config.yaml
n_layer: 11
d_model: 160
n_experts: 256
experts_per_token: 8
d_expert: 32
d_shared_expert: 0
activation: "swiglu"
moe_layers: [1, 2, 3, 4, 5, 6, 7, 8, 9, 10]
router_score: "softmax"
normalize_top_k: true
routed_scale: 2.5
balance_loss: 0.00433
balance_bias: false
init_std_router: 0.0185
lr_router: 0.00125
vocab_size: 4096
norm: "layernorm"
norm_eps: 1e-06
tie_embeddings: true
optimizer: "soap_variant"
lr: 0.0036
beta1: 0.95
beta2: 0.95
grad_clip: 1.0
batch_tokens: [32768, 65536, 131072, 262144]
seq_len: 768
train_tokens: 555900000
steps: 5284
dataset: "wikipedia_en"
Below are experts of layer 2 (counted from 0) of a mixture-of-experts language model. Rows are named router (the router's row for the expert), down (a neuron's output weights, with its number) and show model dimensions 0-159. Each number is 128 + 32 x the weight over its row's rms, rounded and kept within 0 to 255.
After each expert's rows: a language model's description of what the expert responds to. This comes from a sample of Wikipedia text that the model never trained on.

# expert 22
router [149 173 142 108  78 196 144 114 158 106 153 101  72 186 113  88 114 153 192 151 135 109  87 159  94 104  79 170 153 123 156 117 105 148 148  69 116  73 149 139 171  89  79  55 159 140  97 201 120  68 140  94 144 167 118 124 134 168 151 146 159 131 143 155 129 160 180 113 127 132 120  98  79 171 101 166 100  70  78 112 167 163 109 126 107 179 131  74 126  96 182 144 138  81 103 146 122 118 122 174 156 103  83 172 164  58  78 105 135 143 133 109 142 140 103 101 153 187 119 133 101  67 144 105 177 126 130  87 120 163 104 137 157 135 129 142 112 142 124 122 161 120 134  99 132  74 123 121  93  96  89 160 160 147 158 163  68 123 135 124]
down0 [168 167 116 143 214 119 137 140  84 140 142 189 124 126  94 163 142  89 121 156 142 111 148 153 151 173 158 195 140 127  83 139  77  98 120  61 152 133 142 177 126 161  97 111 162 138 103 123  89 125  79 130 123 127 121 105 145 130 140  64 119 110 107 131 131 145 105 155  99 128 151 133 120 158 144 134 128  68  83 122 141 120  90 146 131 126  76 153 149 166 151 116 105 145 111 113 137  55  98 148 116 100 147 131 118 164  96  79 126 108 157 134 123 101 160 113 127 181 106 157 133 122 102  60 143 119  73 108 179 105 230 128  26  87 123 181 139  92 157  94  77 137 121 149 109 142 100 128 149 188 129 171 117 127 109  60 186 151 189 163]
What it handles: People and group nouns

# expert 62
router [123 148 177 148 148 112 168  92 111 105 141 129 110 108 206  94 134  86 102 148 112  84 141 165  99 143 130  98 162 137 136 133 103 172  70 142  86 105 141 111 101 116  60 158 167 134 113 147  53  91 105  91 181 139 123 109 140 153 102 135 113  90 139 111 152 122 147  93 123 153 132  73 113  69 165  91  70 112 140 163 131 138 126 107 147 131 105 120 122 172 108 129 138 150  71 127  97  82 147  97 161 158 180 141 205 197 147  64 167 127 131  97 130 111 171 105 211 108 130 181 125 111 100 154 193 188 157 129 151 115 107 176 153 184 161 169 135 135 119 123 149  97 108 132 126 108 136 136 116  98 169  91 132  25  91 136 140 120 120  92]
down0 [109 155 112  94 120 120 150 161 223 166 105 117 123 185 105  77 138  86 124 128 119 112 147 172 175 108 128 140  98  81 138 119 134  96 151 145 109 191 109  82 107 118 183 137 147 105 150 106 147 126 151  92 148 154 135 137 113 133 142 140  94 159 110  96 202 147  99 104 135 138  83 131  93 141  93 182  71 148 127 116  59 108 156  98 112 103 106 126 104 120  84 201 130 156 173 101 147 110 143  96 158 149 123 141 145 117 159 121 144 116  63 160  99 174 153 105 175 156 138 173  77  85 113 152 123 145 138 146 109 117 167  80 162 136 142  35 108  76 134 150 125 116  80  38 157 145 187 100 146 131 134 149 133 157 152 147 148  92  75 195]
What it handles: Mid-word art/all pieces

# expert 34
router [ 71 115  97 137 150 148  94 151 172 161 161 109 103 160  94 115  69 112  83 111 102 122 208  73  89 133 114 116 165 193 164  64 103 209 116 169 157 147 137  86 136 120  86 175 133 105 120 143 139 139 115  80 100 128 131 131 132 121 174 150  80 189 141  72 124 156  95 127  77 180  95 103  78 177 100 139 145 160 146  85 105 129 159 103 106 106 155 116 144  81 111 132 110 126 102 117 174 130  98 147 120  74 175 129 161  96  96  70 134 186 114 134 130 145  75 110 128 181 125 116 131 110 122 104 167 131 129  82 137 165 141 168 164 195  78 108 121 173 142 141 170 117  84 190 119 142 148 140  76 122 124 154 137 175 104 153 103 143  96 148]
down9 [ 82 130 125 113 109 160 102 150 134 156 133 124 140 154 145 144  70  75 158 141 161 126 107  93  99 121 165 109  39 147 114 112  57 161 103 106  91  85  98 186 151 166 192  72  78  95 128 142 136 149 176 160 109 101 107 130 197 125 131 157 115 198 118 127 129  93  75 131 143 129  77  66 125 126 131 127 149 124  99 148  86 140 156 172 192  97 106 183 117  66 134 127 125 125 115 120  66 130 127 123 119 127 119 128 147 121 176 115 152  99 127 130 179 156 123 124 140 129  98 128  97  93 152 115  93 170 154 150  89 149 127  60  78 175 174 172 117 115 168 133 133 144 129 164  85 110 204 167  99 138 176 108 117 103 162 155 143 198 169 146]
What it handles: Word-start stems

# expert 57
router [ 99 134 150 113 127 107 153 163 101 143 127 100  83 195 162  86  86  89 183  68 135 146 129 162 153 147 177 112 147 105 161 164 160 191 119 143 178  94  84 175  88 118 138 131 141 137 125  93 139 135 157  64  93  93 139 148 122 148 111 127 140 153 144  95  91 170 176 137 102 127  50 137  64 155  74 171 127  91 117 137  72 165 129 161 117  79 148  87 155  92 130 142 154 146 148 128 148  77 186 145 111 148 134 104  58 126 112  58 163 160  92 182 119 153 176 167 160 133 147 109  96 146 108 127 178 185 171  67  97 131 146 133 119 143  88 107 153 117 128 142 128 164  80 127  81 110 193 103 117 125  90 143 111 172  98 116 102 119 130 145]
down0 [105 131 125 119  81 122 127 129  86 109 171  96 126 101 132 121 130 111 135 109 156 126 128 110  70  73 145 185 117  93 139 149 196 154 139 137 115 101 227  73 134  93 101 135 129 107 118 188 113 132 154 108 137 163 123 134 141 113 119 111 135 144 142 108 100 162 141 110 164 128 116 118 150 128 122  67 119 101 116 167 152 107  78 204 171 130 136 122  90 128 201 110  93 159 149  73 177  98 112 109 109 147 195 180 159 164 122 122  77  97 165 192 169 131 122 169 136 126 136  96 164 132 147 158  88 146 119 162 124 107 153  86 116 116  64 125  92 120 119 147 162 105 139  62 142 144 184 137 173 219 113 146  70 112 111 111 138  46  81 162]
What it handles: Word-initial consonants

# expert 53
router [139 146 141 103 109  96 111 126  98 133  85  90 154  98 152 186 142 178  98  73  89 122  89 158 138  94 114 137 118 180 112 108 100 161 163 138  83 103 147 153 156 171 182 121 159 132 100  86 161 112 149 200 153 156 145 127 147 149 190 131 124 180 180 109  92 170 157 111 139  97 108 130 175 192 143  81 113 125 151 101  88 167  78 113  97 174 128 153  88 132 152 119  91 132  81 131 154 133 117 162 113 152  84 166 147 108 106 172 106 132 113  75 134 144 179 170 116 185  71 139  88 159  66 128 114 124 111  57 160 105  71 104 128 125  90 185  86 145 118 153 134 135  92  62 129 179 128 162 118 118 141 116  70 170 172 132 154 118  77 125]
down1 [154 197 187 132 121 128 130  81 112 112 177 196 102 149 145 153 113 127 137 121 145 110  99 110 124 170 194 125 102  75 114 134 171 137 103 143 125 134  84 142 149 123 126 101 140 132 123 114 141 160  72 175  60 160 116  30 123 115 177 106 125  96  92 155 200 112 109 128 154 124  85 135  86  88 100 110 150 165 113 129  74 137 137 152  92  81 157 138 136 114 158 172 151 182 145 154 178 157 132 164 104 158 117 125 179 147 139  95 131 123 147 165 116  86 133 138 175 159 131 104 113 123  93  62 118 143  53 105  75  97 138 110 115  98 119  84 150 136 161 132 154 156 182  64  99 186 106 135 117 136 122 122  87  67 119 127 158 193  85 158]
What it handles: Place-name suffixes

# expert 49
router [103 155 154 131 175 161 137 126 146  82 163  93 124 107 149 138 144  63 129 135 173 105 114 144 104 145 161 147 138  66  89 132  87 100  62 128 179 167 127 166 152 145 146 180 145 152 133 122  90 154 138 119 170  95 166 162 162 131 172 106 112 180 177 127 132 121 104 137 152 150 106 166 112 147  93 137  88 125 141  77  94 112 122 153 113 110  62  93 146  75 134 153 131 123 112 105 128 129 113 112 173 177  69 133 133 158 160 120 109 102 128 139  97 191 101 141  63 168 168 101 123 117 220 166 137 169 132  71 114 145 159 132  86 174 162 180 127 142 108  93 125  83  68 153 144 118  89 103 145 113 122  93 100  57 120  68  70 173  70 135]
down9 [152 140 100 134 124 117 136 130 132  93  63 120  92 110 143 160  87 114  85  78 117 152 141 146 141 128  71 103 157 157 132  99 110 132 184 198 105  95 209 105 162 131 124 150 135  97 156 113 120 134 127 150  95 100 166 106 122 114 138  72 140 109 109 114 108 139 116 121 187 129 158 113 104 160 161 177 155 182 168 138 130 190 129  72  85 179 218 149 156 130 126 155 129  99 109  79 201 152 153 133  78 113 104 144 124 144 120 142  92 115 139 124 202  68 118 209 110  55 115 146 134 138 106  94 108  81 175 104  67 162 113 127 157 204  75 130 109 116 108 122 153 112  96 162 138 127 124 171 106 154 138  95 116 161 142 131 123  75 100 117]
What it handles: Measurement numbers

# expert 32
router [148  78 150 150 110 137 143 137  62 126 126  84 163 127 129  93 144  97 183 103 106 107  80 120 137 108 101  85 121 125 137 148  99 148 150 122 165 113 123 203 112 104  55 148 114 165 108 173  91 108 138  98 150 155 133 149 153 178 158 166 177 166 140 202  96 151 128 102 117 123 156 124 179 155  76  97 128 139  85 112  42 119 118 150 179 127 112 108 196 131  98 183 132 118  77 134  37 122  87  98 178 111 137 124 169 153 113 106 106  71 161 122 173 127 147  71 125 115 183  90 150 154 207 134 154 119 117 163  85 129 121 147  74 138 161 109 162 118 140 163 131 137 154 122 139 144 105 171  91 111  79 155 137  69 118 111 101 139 101 145]
down0 [150 142 106 144 108 148 116 183 104 102 151 166 123  92 136 130 142 117 135 139 114  64 140 123  98 107 144 147 178  55 148 130  90 154 147 109 146 138 153  92 155  58 211 133 209  82 165  95  77  97  89 132 122  86 151 116  91 112 127 126 159 191 117 136 153 126 137 139 169 167 140 141 191 124 141  91 156  97  81 154 102 133  86 100 153  63  71 118 187  86 123 212  92 147 150 125 101  91 141 107 157 124 118 186  93 120  99 131  49  87 120 104 122 167 108  80 118  93 132 141 118  51 148 105 101 156 127 169 128 156 105 129 114 138  92 136 178 114 148 138 106 140 117 115 110 135 130 123 153 178 148 204 110 130 167 158 143 141 164 149]
What it handles: Digits and beaut-

# expert 60
router [ 92 157  81 146 112  73 116 143  87  81  92 155 180 119 109 163 146 102 168 156 107 199 143 129 160 171 188 166 126 180 159  99 125 131 103 117  73  73  98 155 125  91  84  94 134 150 142  86 109  89 102 123  97 158 172 128 149 151 202 140 167 116 144 146 111 170 154 156  87 133 109 192 113 155 102 125 126 133 140  84 130 166  94 127 126 142 115 106 168  49  75 128  72  84 179 169 151 111  72 161 121 133 111 174 120 143  67  91 103 115 141 181 166 162 130 122 167 144  98 128 154 164 109  90 121 116 135 105  75 162  95 126 142 135 154 128 129  99  98 118 130 109 160  92 108  69 109 105 199  78 173 106 138 179 140 153 123 103 135 120]
down0 [129 124  99  86 139 128 158 174 175  81  91 183 101  96  83 133 156  77 111  92 141 119  68 160 137 137  87 164 107 145  91 144 179 135 132 120 190 155 143 145 109  57 128 113 116 159 157 180 178 140 172 111 130 121 108 127 142 170 127 145 112  79 128 105 105 147 177 151  81 180 149  96 108 174  69 132 146 131 187 124 151  95 141 144 125 130 122  82 128 125 105 106 141  83  76 136  46 123 152 111 122  86  96 139  84 186 151 159 169 134 152 160  79 107 129 142 190  92 173  81 107 140 138  99 134  73 143 138  91 148  78 169 112 115  84  52 163 123 148 104 152 168 153  65 140 142 146 100 162 129  94 138 121 164 144 162 132 151 148  81]
What it handles: Plural endings and digit 1

# expert 16
router [ 73 121 102 153 175 202 112 195 153 128 161 109 197 182  87 123 144 162 135 114  91 137  92  70  84 163  73 151 116 125 131  94 149  95 128 163 142 110 188 136 104  76 135  96 127 124  83  93  82  80 133 156 132 138 149 125 146 110  96 177 119 132 101 109 146 141 103 107 175 142  93  82 170 136 120 127 116 135  95  90  81 182 165 132 138 151 150 122 147 162 103 144 108 138 156 137 137  88 112  66 169 115 126 102 161 130 126 112 105 104 129 155 124  92 133  99  81 170  73  96 131  82 185 204 109 141 130 163 110 182 140 117 107 133 181  52 125 108 182 158 115  92  91 102 138 127  82 171 164  52 125 171 104 152 164 114 123 129 111 149]
down1 [140 159 169 171 121 120 119 146  85 121 138 143 144 145 100 126  92 151 130 147 144 135 120 138 138 165 149 154 140 127 134 159 112 161 151 179 119 139 153 112  61 134  78  62 173 160 153 136 163 159  70 106 153 103 131 151 172 142 120 102 164 156 154 143 163 196 130 140 115 154 141 100  99  45 223 171 138  51 110  95 107  77 149  72 148 125 111  67 147 138 166  92 119 133 134  92 106  66 134 135 179 124  82 128 136 177 141 127  98 124 182 144 133 130 107 121  86 164  81 139  85 183 106 173 121 117 160 129 103 103 109 169 150 143 161 115 116 116 116 127  97 113  13 176  86 114 140 115 167 109  93 100 137  72 128 149 108 130  87 146]
What it handles: Mid-word fragments, modals